python train.py --moe_layers=[0, 1, 2, 3, 4, 5, 6, 7, 8, 9, 10, 11] --routed_scale=2.0 --lr_router=0.000711 --rope_base=10000.0 --init_std_qkv=0.0387 --optimizer="cautious_adamw" --lr=0.000374 --lr_head=0.00279 --train_tokens=292600000
Below are experts of layer 8 (counted from 0) of a mixture-of-experts language model. Rows are named router (the router's row for the expert), down (a neuron's output weights, with its number) and show model dimensions 336-383. Each number is 500 + 50 x the weight over its row's rms, rounded and kept within 0 to 999. Numbers have three digits each.
After each expert's rows: "raises" lists some tokens whose logits its average output raises strongly, later layers aside. This comes from a sample of Wikipedia text that the model never trained on.

# expert 17
router:479431507460439527525415584465436573538493528542511468524543546537517555486486404447559579491419541483628508450522505349489461507443556532501447
down0:515561458543567523491575484486507546520544529485530520561496457497518444457490522524427536526508503416473515451571505613622482438465459420508545
down1:488479469484447475453578393532590509436512521534577462557580509490508485485502512458459563333536481450529469463583465532495467644509523547487339
down2:525462511567409555417576509458588383424500447452440510493468497595521474460394521547455485457494491552578569567539403545513546569501512521495532
down3:521494518421515451533493494405518645601519558490545495491562472478507516585502550492485497460565515570510469533507351370491476420494473479537458
down4:548469598501522419454534466508533480564351443536478498522478571430456533508491545438469399562514491562459576468521452612460525498548529528472425
down5:500543593538518417626479487618473453654510475476516532509450474519527498515464543530436545627417425408528503540546536513501591453591419462497411
down6:439473577448519503479561514517524454576555490468557436377544550477507559405572487429450464406524445468508495549530496423478549545403527399493516
down7:507486517532532558498566546498497558570514468440476535521527429535475452452390571561501612529545469545479549518471498498432497502517560507488474
down8:451538444475515492438465591475536483465466552589528560461554517546537533522505474464530518465539473527479414422629535424500565460550558499532532
down9:467467549450491533518501462428427500516495532450468620501449478481416455521537538484452444510561460491523462470454561525462558572527522574534381
down10:484439526416579473493524542511460463496492517422568608510511454383530468618531480435524527474530535503520453588492444459494489438505487610477480
down11:416462585532470473496475537529483458497449503510547527392494524417480426456490581541562440526542419375488501467546447532467493429448536474535504
down12:513411507497472468455505497528496553436517520502488495611397487567384593498495507470403491522505546444587588561539487555511530597534549579470497
down13:427524572532493564509480526475596487455540554549618610415564491520521416460563526482517565501491497544463532541549522563499501453619530435620503
down14:403492546477572572481469474436533423481507606522498492533526517448576483457529527457429493544489502550425441482469496562513581527478452562424650
down15:466513580498416440585495573432420467616400591463523361547494519470514516440441494564514501491514505455584488500503436451427492482612472486457533
down16:522433463486504425457469451499511537589561506556395490491500470567556411519515497445446486571490450669441536505445527563550494608509528554505393
down17:522410497488468457548403420563466556440392377432408551450505501566481545596444589509426512476442515511433502433607522521549461408473450498507601
down18:511494500532451456503499461568571450544528502594439591551444568547487503565426544546457452427520488522534564456406622424488498523539496562542459
down19:529543595494550512527434489565463577497534576506479469662512440410450510489533539596468480447542445426479454415473487594470506587462443521459536
down20:518518473519448459491557562451450480426523546444466538386414549588574538464402483523504491508500494410525477530565503292539499517572480476492447
down21:498541510459524360501428526522517481599529541468532535412470472515485482492468476457543471509492426416519491458497556539569538411491469504537522
down22:475494495511497420501452500607476564481466537458523466652540590481501485502480507484444519534435398490492602553465503502410531492569523583515551
down23:475521534544432418478517406537480516507493433571471495501575496534538473439433533507376466621433539474521441517543414543544458529483506331550512
down24:533504620524586481408449527473575467474424485572512490602419556502498431454561526463481512438496497486479488604465518632554557526491525564473596
down25:633487523532473563538494586519475486575441476484481474424490533477495463403529457474503508501529462457504536493444434548430476485457469519484465
down26:578439510555422410497491547484503457450545579421447523610568441506488427513451543547499526509564473434462391622470517640481513589571553515470492
down27:527521606414455452482558443551541484474443538577517486433504515556505513539560483515598475496545485504550526453480523505579491464493511541512477
down28:453487408508551431425497514559455470539496471472612426460576480501466498412458556559459450492564521524520517546490445524494483498580426548534334
down29:581471426505379490413510595437517531502487437485494546545529481478524527550544525496506493514550442419516533513560468539584480562537394573512494
down30:434498512505520566390465527427500596427579469479445541325454515449535535458503532532472467504574461477534514515518489460491509519451489513502512
raises: "As", "General", "Ind", "An", "At", "===S"

# expert 15
router:568457460524474578469492527529458462433495582456493489647404531438504501473465471517463516558438567465506518504432579415482408515522470488467503
down0:550528427495464542492496637492521557396498481524580396538489458563411450569507463517481476510424480479603529444572463430533516508589600458502476
down1:592525524481521516551484632497445541530470510369545457562493415495479490499484469558424512485399546481556464379488556494558507539598497495497528
down2:442507467483428544481417446451540496633599445534630505554540559481538447409495539484493545483510501490536492479482474559574490574409475528482476
down3:433477498544553569588440413507485542497491455504544545444525550581526510471585507660490514492470486454537497446554487506478510486544432521510481
down4:527529551447468511476524586494485506503503460477635473419544567405474610452436509519503529543477457490564454394412425399493455435498500487533541
down5:549465454520561319453449386582515525500422545624424520463521505421496527552512556462550503507509487497514544591415515630447500519466523486525520
down6:528491519593405504465521496546488493489581530528537563345452491572356543562454537479466490489527604461434484506463482513526469475470512526505484
down7:507513508525549511562529591487460555531439459519478447503501497577500536461444466567473509536457449491499524498453490576452537474516411468463479
down8:548392554489437468533489425495503449509579492555461598505504453501427420477531531439510551549482429547465510546494421440491502481435492409538506
down9:594533557601450512553508591517521524403346473459547489490401566545541571538488541544454538507455502462474496595501597339486507445528483595384552
down10:577483498557544505501531588415436514521511469484559367601475458453507467613448472533454474439453501384495531485446436389422509581576498556526589
down11:491574456543472536503444502469441476489476586499603455474504667457489440529482561557465496529567507475518564417493508506573510498541518454528584
down12:470570478500369515579471523439499463447567518551566580557510554485416449506485522488540477542516486523504474541549445302584470547572466503396500
down13:540490512475548457554455594541461517512396546498421486465605564403450548567530403440437547422552494431587473532512559639470575576455454483508477
down14:424453505510576495497641479549500420549500503486495614487458591512502574394496451531385439580545524527496472508385491484480581519574485522529484
down15:465426526509483520463416522552531558444519463513576527491601430456481481508499476397549548509485580501540379562485488619533455430443547433430505
down16:455544504452502549530467467463510439543569452443451403533490498565597463497478541449464442516535453550509514490557463451547539448428468531458464
down17:542577516554526548505535544504480481458443432566573443500480528410455509446559479537550507509553512516518603476575432487384574551484493559505453
down18:445577467550516483462489428576582497543524371550487537496506459558507490486581510476498482545489487518456547511470411487481536577458467503531468
down19:457561414409555452520465578433547531522507474478531447546547457427572367486511506509397583646439519429465465551467496478512548548481454458457482
down20:476564405444493651549497570488542428493401421377531520503477473472460537547492549439520527548452456565496606521570470461540545497467508440568640
down21:476493472470490516496545584477535428535476540415506545528514577560464504454494480553453496502577448467480566483499455510413504465469483525504425
down22:475499520552451553527562486503523462596520540470437592582559610535499555474460488560454401477529451434605493552444465433462489483512552536491493
down23:479502536534491489518497502501554485448443547516617496417523441487460505503456486469484460466465460538468465529551601441502503506505463551591484
down24:438480444512495432520435542477417453482536500473527387475482452563435570478484562483526588495561461478510490452587481563577471490392496491589517
down25:549512480535444435600518475525460438521464418513512437546490440560530598544514423473524499533525502415563451569488519537442452473494453517574504
down26:542455429476482403469547412500564524573484438539512558474521486510497509469532456534535425461537477526482377517509483616520408456422516489465504
down27:407457471443454533487511462488488603533485503430421531551524491528531549493508520444549493575484527504466556518400545476463420548429474394522539
down28:533417493526587512526497538507488442538578465567579528548451453548582533482485488418472531543560455555415463460443464590494449493454488526479474
down29:424551453540515534467511524425527514484392490540442526420526485531519495536466453545524491538463475471537426485420528530493467459481533482514454
down30:399491494465510535516494504496537503578463537567535493520559533506456579403463575430531460504528439488548487446477481570552488490455450579425523
raises: "ine", "is.", "is"

# expert 31
router:513497566477410520500550499608460548499482519431408416557518523541463430498402457553427564655482524436547534531506528378458511511427460479514437
down0:542438547497496511503600504557534426517444560440489528476533514492587504548513538528434504512527559505426458513616515536491616468507517630392538
down1:509430511465514480499540568538499457531574475493537598559473442544606515525410541508522485512542484562517554462524433493523535467413519588485515
down2:433474424446435511532480450426475470426454528475525530548383509519480465606519563493438525492499514485525462497473484568412499474514551470478527
down3:533470535472513497474479446617583458498599526440448506452490410602532505514503484545397516500499497588544491563522551484544515500515527479491421
down4:441577457530486495498497574556451470474480535515592494506436548506465430423378459461385501475476409447481437501524526507593473481410516560517509
down5:588503413507531497557463494519536478498501521606464555589501399459578542597422552429462565470447485473516464565532556515559536608468505490547547
down6:573504442484552423455520474529561581512537472479481530525526542517411488548483489519515466440496484468523437464469514451549523615503525499540482
down7:485558420486585593434465476518460573507497538506481529583515552507497593506561548519494436534524531493519520510482402485517505555440449420510530
down8:408445549423523535479482448541482607444458479454597450439434490398571505622491472443522446536436445521521530432468538526487534606538482368594543
down9:513486494517484541494551525516357454508541420554567614589486519530509466591494507551491560470508500578451477509434465431482376571489523507485533
down10:543485480446427524517497571524497507443465510523474408465488565478544477356554466625498520478453490544460492557520430625444439531554425511552451
down11:541523545508554494458503537504495570581442533436499470366497561504552406551496458487529498481548504458546520562523538521506480553508507505503564
down12:452475649590580434422489482424486525532423502521517471391464489557578498445477396529526516520535521480389479503514590423420511545460488543444499
down13:487483488557529450563542420474494412529534451441567483463466562530508541502527415478582534552424582642508490474465521470496440483479491501491470
down14:486558561503596530498538457501430545470440543410483509575439406494476481465611487499558385459444441552566546375508453490476509530493501527490549
down15:491455465482422521430505481554512526535508486521483484385525441507457497478498544427489511612508537525450466450454602566453544501444524495506484
down16:466540491552469582502591533552548466539489523548470636512436450472572459513461494565528458503554468393471446471606571453487408495498440406453565
down17:450551452470541493474509455387448457584522518485499455464510591507505449482551520513421402449492511505436503475523465553570503509366388529528658
down18:488449445423415407460509502516537607551575561516568545550534471493460466489504483473513556456470540457535506551455553380465626492527491445538534
down19:533527445604389544505478505492508601441472534462573442465523444519458477484428557518504576530515482448435502432563522481417466556543484500555481
down20:437499503557427584561585500528544505562554493382480428604460485486498449465479497561456444536486444464609501504395484503567513508501477520533480
down21:471503533473524512537540453447486536518508508470523518441460445457522586456560395553507478519460529458454570433534455497509565493555404408521561
down22:492492456410544503491551595498496516533578471524434429490491507525423472455454669548446510445542516462458608450492541439418502544437498383477391
down23:560491476595561567568475438373502511410493546580504483432524472513545564553524527498565478551425544488564565495530535456530477532496487515512485
down24:515477516580483539547484618522508465490480390516538409548488512452476546551580506441443466502645532466538462534483580604455514428509568522556471
down25:506486543595542456456492495496528529526488532527475485474523584525510480493472508477453492533471514493482459430437560595537538444461524547419488
down26:371480560505504439530492430471465462527510469533496563421557504516409565508468510441427496445561468525500488477387545506474440533522465560429476
down27:455578494445539469512491528500428482444472555443424495563505488513484446552557588515393547454407510517436446493481498380436532543460454445548522
down28:463475480511506501478454544529420514444455477534525514580496518548568457413579524452452481541533516413539542497492508460522515582473489569543537
down29:556487544444509525488559456504454415532489413490507582572438603478477534512454444568460504500535544476473521515469448373519559515457476524439595
down30:547531403458420440443525585488492529460481449440549412395512506527583454446449506400497533526472490504413483488479460462512518465496441544526530
raises: "ely", "ined", "ace"

# expert 14
router:480527422519575471474454551535431453481375584452515490647441476581589554494441429555456526527478486466462503527482586369475455543414457489526526
down0:532469556523451460490526559521350475462433521568558413548539551518530442513440510456460455531465504465458524445566537483433513535446503536516545
down1:356523506468522463350613524531451556456501556493574532432530398516459393522544459490499442546528436554474549624570552494421507492601472527467465
down2:459515413465644590516492529532486480528516409578497561512523558460404377441465414606530593499513472455524477523365554456367484550510470487536458
down3:446451451470477521576481454400490475542487528412594468558619526530530577486503482581519471417566463452491481454519429461451490396481564486426492
down4:459389584546564612469569395510597526402500521525452514561498456497545517451561525570438574446423514463467460496438521479484519534520446455443484
down5:426493532422506548500553550501440564486508431449520502482472552537506542552443457591473433458504555514521486477552499443579459460527585514530501
down6:445496493491557535494558510501485531513531540537460494475449461518496541565452406493375434508416521484571503515513579426550489393405504564557411
down7:511527433506502530438436527458493494502526444511401525488498480531495462531527532523469511460495531454556521530384508386510463496488493450467424
down8:502556443482556562491561545554508550487498444507504531343505445483535489445495522532510454450457514499448538502441476505519491519463494520523493
down9:519498496436531615459405444391541504481635470560536556482390346486472548564473525474536463490493552446491597482451435392492536524567512503410394
down10:557517423497605566493494432531547492546491379452496514447531381514498530451521483530513487418494556435494481499446441535550580580534504490515423
down11:551443497451502539527536460459527582485472534522489541431537415520396523519496583533567508489493444473540508489521540472458519458525482517453488
down12:511543496526520510560512473434392515515482518541494472509481519525517454540453502522500488485438551480569488585540523494512556554525510550532501
down13:540523497465487490538576450535402468497511509512434433464535544504560540498440575501476591489516436444552408470484472454524543463529496529577468
down14:520517446568557469435398426406563490468497471567495522512498473459494546596458568519509468495443546438446538510498540495429417526489472548558415
down15:376412477426469522516500504481434562480464560549423556534389497569501497473615462458510591465425534487509569523476387398477481545498498436522453
down16:488486472564478524541521503468485551523432467492583464539645490509462475606509569461526464493523522491531447451458500490507519446506584445513573
down17:482567420517424384405533456574537516413498558497526551378586538469465518432534498444525449504545476455536455602488489500534416458451522570458476
down18:464523442489428518468463465424508587537563517511462584580432554563437429508477514527531498498599456419527574540526534508484396458446387472445567
down19:520543555511498424498488495560465514461495514459528416484524462584497526501486487471452485511499470546541499519467536458449564582562456575573480
down20:526430396512466469524515520548551547480457473545451394560570494538540445555484512544519512572393465524533490556508529479541514505526505451454468
down21:434474568493478574497490467596396595468476475524553471496491448395466476497480485557522608485490586582463437515440564488493491486581522519558419
down22:519380538508461539447449454555462484518479449472495586403583573458506482451535612502461538541585518557487560522620527569543416535470413461565489
down23:440540450542533577514539454343425529475460463414404499379534584466527407385512494520427462603508504556557473456511523548489517523567507478455454
down24:496513437522607437442495564392490452504493498551499575538436491486545533494532491461406552504399617538524493495440498540543544402510421572411481
down25:459512572553534522459611511460541481519593519454468535479537543531537492534560383532467472470525546468482528476499478534505524493588429480489416
down26:469519490559474512463448579477573501539366476490507565578442451512504503545437404536602542516502540450488441616472509517424435368533536498469519
down27:532505501512498505433494496472513453503588508504494478458531502441545552445483509527555474542507574494470426585504605477541391532486542554501474
down28:423526532518479510519421508452555608522464547444513440593550542484498418531491524414434523451419557481550530561442428432569464416477412591406411
down29:566490583478510514498531488531406519527483516477533425459454448487581507636454488480420433624471482566464527460393480465530560482523442476513544
down30:580594451543477506598510626472509571453450551489493423477496556508567513578476560592543459544472440473529552498461557510467522451464494442450587
raises: "art", "hol", "ise", "ya", "ization", "hes"

# expert 21
router:558576499559513537540526584538533498479493463475561538572464592524466475438545507527566542544415415418465536481542549376459506502504444504578527
down0:475408458442562441500513470606393443481481533503475464536479512436385508501547495583540334367489464395511485492495565484463492534566519491552485
down1:487499539504461460514432607467508617543491531512499482494522518525527470533488527473498514563431491508433529439473472452541345494485547527406505
down2:476394517446542592547455327557517465521575473432497522518490498468507447411611461545580408564446514541471547456407415516446593467559342519460509
down3:447445450473551526530380447533489499630444557526505508471541526485505536499576492526523533505564508544521556567536509477456406572547449424523564
down4:553492583622598468543606564471433498487508447506602456535492473451478554511516563511475445518513594524429519504464511418478498449481476564473511
down5:430434490492512439487546482511568602600482488533506476469575480561433612508560601496491402410439514403393508481470496401513561475507451466500464
down6:621553421497459564517534476514468491460483530439505477513488474509440521574397564423508425415538474485475502470584513471517590472513499573415514
down7:485515438474506472434411501430528424445515575486492565411424445573426490462585456589543469478481499544491470553491535544482493514530577511507488
down8:463538502510466470599475493455443639467418508492426489473591421468583407539464568549539588528472533566490420431465447431466502555467473585510501
down9:622564498561478486513513608488505478543524518481491542443476461366443384507532517466585525500500478501463508581552519517490514492473545557537474
down10:581469587633508469499576572502541525555541394507582451507430552510542405465465555482445466540526495536409428463475425566541527573516494496448475
down11:517470519421411402510442477516459537584477418553495538456540506524476510550437483427509605525381408431439452494491486488575541510456531628426543
down12:456483520484498587496433557610484559585502565594498399516511531466572605478611461524506501523532531491489565393505498489558588484529587462483583
down13:439506457490468424474530487527548568493484519496558519495446452499502526617500412465489521377432538490464536460453461514512468448447459506399464
down14:575560486560562517490567434464520550552477488554473445451450489511531403507488455555636526422466472475571434526480549564555543549536487480399571
down15:461501466488472471523502390499471457497532517457362473512385549547432497458591398359500512495451591548483458424429472458508476557385448392562536
down16:563462431539426441564511503550466517534449475444497531485472440399473539590505513491557544541426515504488416491540450447468554472499448553526541
down17:474485455544493467482479424522574457526487579607468547461494522468524483493596559493495530474535408510471483568532499568477480512472471484488478
down18:499493494535509506484455524486423615556531461474475427545473411494446397492451598445527516595510467486541439496532559534526513445400530456476398
down19:441581509554505517555436562519427470546501545574464447548462524552496509495534482514532556562460429512446540501492389447468516536522445498481604
down20:455459523523444495454475480487475391469573536658547582473502424453565476448543531526589544463544469554554468465420434473528403526433492430514507
down21:434537441478526421465507358524573627473490482480553453484540514461379525557551510547515474548522440398439549572527516543483508549509485439450563
down22:476479366399483481536574566505600488477495474497464486455498529544478549419523570489549550447507450580491525515501530408476534608530439506541521
down23:576472534461548488426515521609476525522516562499479453448492481464485554496548487566480457558444538479508525552570515526528517496500499418653480
down24:544578593548550477436459609517457525508492447529537512528576432477461462529398518496535512566386538492521544583538483489395473442483503391499508
down25:487388431400581492487430432491554556490494491487467508469577493445644482446493515570486497479551463477472472571534447541508529439594558477502487
down26:491557577552557487524466452629540496540528434489487533519549555600487504490517486461475467469498478465417529490577519463563504612529471456544414
down27:363408506571537546589453393544467464554445525518531428525513486433489560500476482398456492511451560519504554545509468569478502487446527503537467
down28:470503506455450574494530600425559465481509403519533484461485444540451450523487501477498531430510396414502521518502500501589493449502431449480426
down29:477467528455474462505433486576479413448531442541611555638496542530444533515526468459540559445481525506463511498500462487483564550508505580476467
down30:516496462459476505452471487504548537517487575463414455479521460561458489507499489583515417401590517445468496514440471492489620428462435420633462
raises: "ast", "atre", "ale", "ano"

# expert 24
router:478386424449448454475449564527514494485440530415423493573381507466498485456490395489466532610483431483492499510439549386446472558470464446515545
down0:456557458574561512556409474428550474547487547513532594451486484480476556470494489571476538470521492552531503549454385599474540526454509554479465
down1:577522485510605431448518483461420467500535545472470454459520495515609542542540431481515479497428546483361479476446422508501479444445458482456489
down2:494396408501482480461484514540410557462523477450523429494574614458580522535471519474453487619437564540469446541431427490504569507458509542490496
down3:591481500534472487433526661477474539489552547459484486441567481538436442623502555528556486472394486496629445532541483544540406539541508483478483
down4:497465518575535625419504477501492528497500431441409468576395494558462543540607444537496430509525449558521507521491499528563495485510469508483612
down5:499431493427582581536438460579491429532520571408511459492412480496531464479521575479585517365476417502487464453424554555508463406569469487592511
down6:458527473435410493491495492476492512397492491453518568501442554478551521439508572493574366378508433499438490432424515510491512591572505427468586
down7:492517568475566438487617556427540444537454465556478485540512556544446540432453449463477468625510476498511486437439391550522458494525545478466504
down8:529509584606618490450508558460440470468459478437653565494534535490488494510510593433470531547473438536431510471441510503550515400560492443510459
down9:455427562530472440551464491461487521567448541460345487510516437487482529484528511488470395466474470488535479481518484497491525452493571481489430
down10:464516462547514554459471458463558465528499485519376540439536570567442460501526521509524499508615464526531579487489439668504539507585508393526485
down11:488403513498647503477505425462447429470445532499542495554454500657544472474459482514440602512480553517506485576495420594544599542533432440486566
down12:441482441419449558518436430494522434489486538554437553500598491475470446472547537569477447612528530457609529416528551530559605571530480457629485
down13:394471519469498580491478484510548580470567534495523470594562450443476496535546509531415549503426449541446547552513552460426464513546489379518475
down14:534490464512503519504610538464530443451478478493505445549539511563534518485487455466428481457535528498493490444523497499562520499446531562481551
down15:477448404461457407524509441408513497520494526500387506513512463507482551557565512578552506503431414418506434547499435547549527543516535485612554
down16:398469528464480507460451374498482557393561384545440466511504448493509442449571495492529527553526500436507482485586398538534478489450455529414453
down17:539452544478516455477450594458584474373469520476642538397497592558539485494530587481514491553495484499553414603524519587479552480627540566513533
down18:455489538511487388543505478518558438468538468475454515394502449501522543486533608454490473501496528485481489434397594530544510477353435458459507
down19:364529595475488577506444489465552456591458450571592523388485519502474527531481495509545538444550526526531541431483545621556555482569537494469470
down20:493596469476554497556548460513436480499530478451674415436496541512581577489419534518483524552496526524571445483539449538486563457482504585446494
down21:609432475561509494504483528485431507509425500492498448601564430457455541462442470478568628479503564545458463488444510424493380404455553508451558
down22:548539482508545491480509470484531493490569564527522518508542529549480511554475591460500439471438445435481457556552514426651501502493470405540480
down23:320442489510581568513532464548450507411498580501412467520523525397510593502558442500480578413551508476556501493387520475467518514581453570473456
down24:516564448541461465585406570423499414517460474486469596578527505487435434619544516498452590513446503500465543447550484511480459491427444499543477
down25:400455537525475412578440541474465563471501545433450526568549427545558496527516542466613497449469491540525513483489622526505505486464445438469481
down26:454508555548491591522457534547479473459563437507583489467618569404485518469399476515436434554400601510463545506462503436462582407460472465400459
down27:535383567490497470463509425495541434533589529541517559448457605530579467416464381526500475485484551578488419605448466500487488496551518558545466
down28:435476491434446528587413519532572482547413573488419531462498476557555527498579485454581513515436573530415499520466478468602531432520457447633505
down29:510441434506508451585445439517517441413475513531465481510420398488483558493574479432432462450480451566446462461484532469530420544483468470605470
down30:488457532489462497477496489512507497526477448490527551513540537493440499488572468477539446489442494507533465513525435522467539440456510567574476
raises: "rish", "ago", "ance"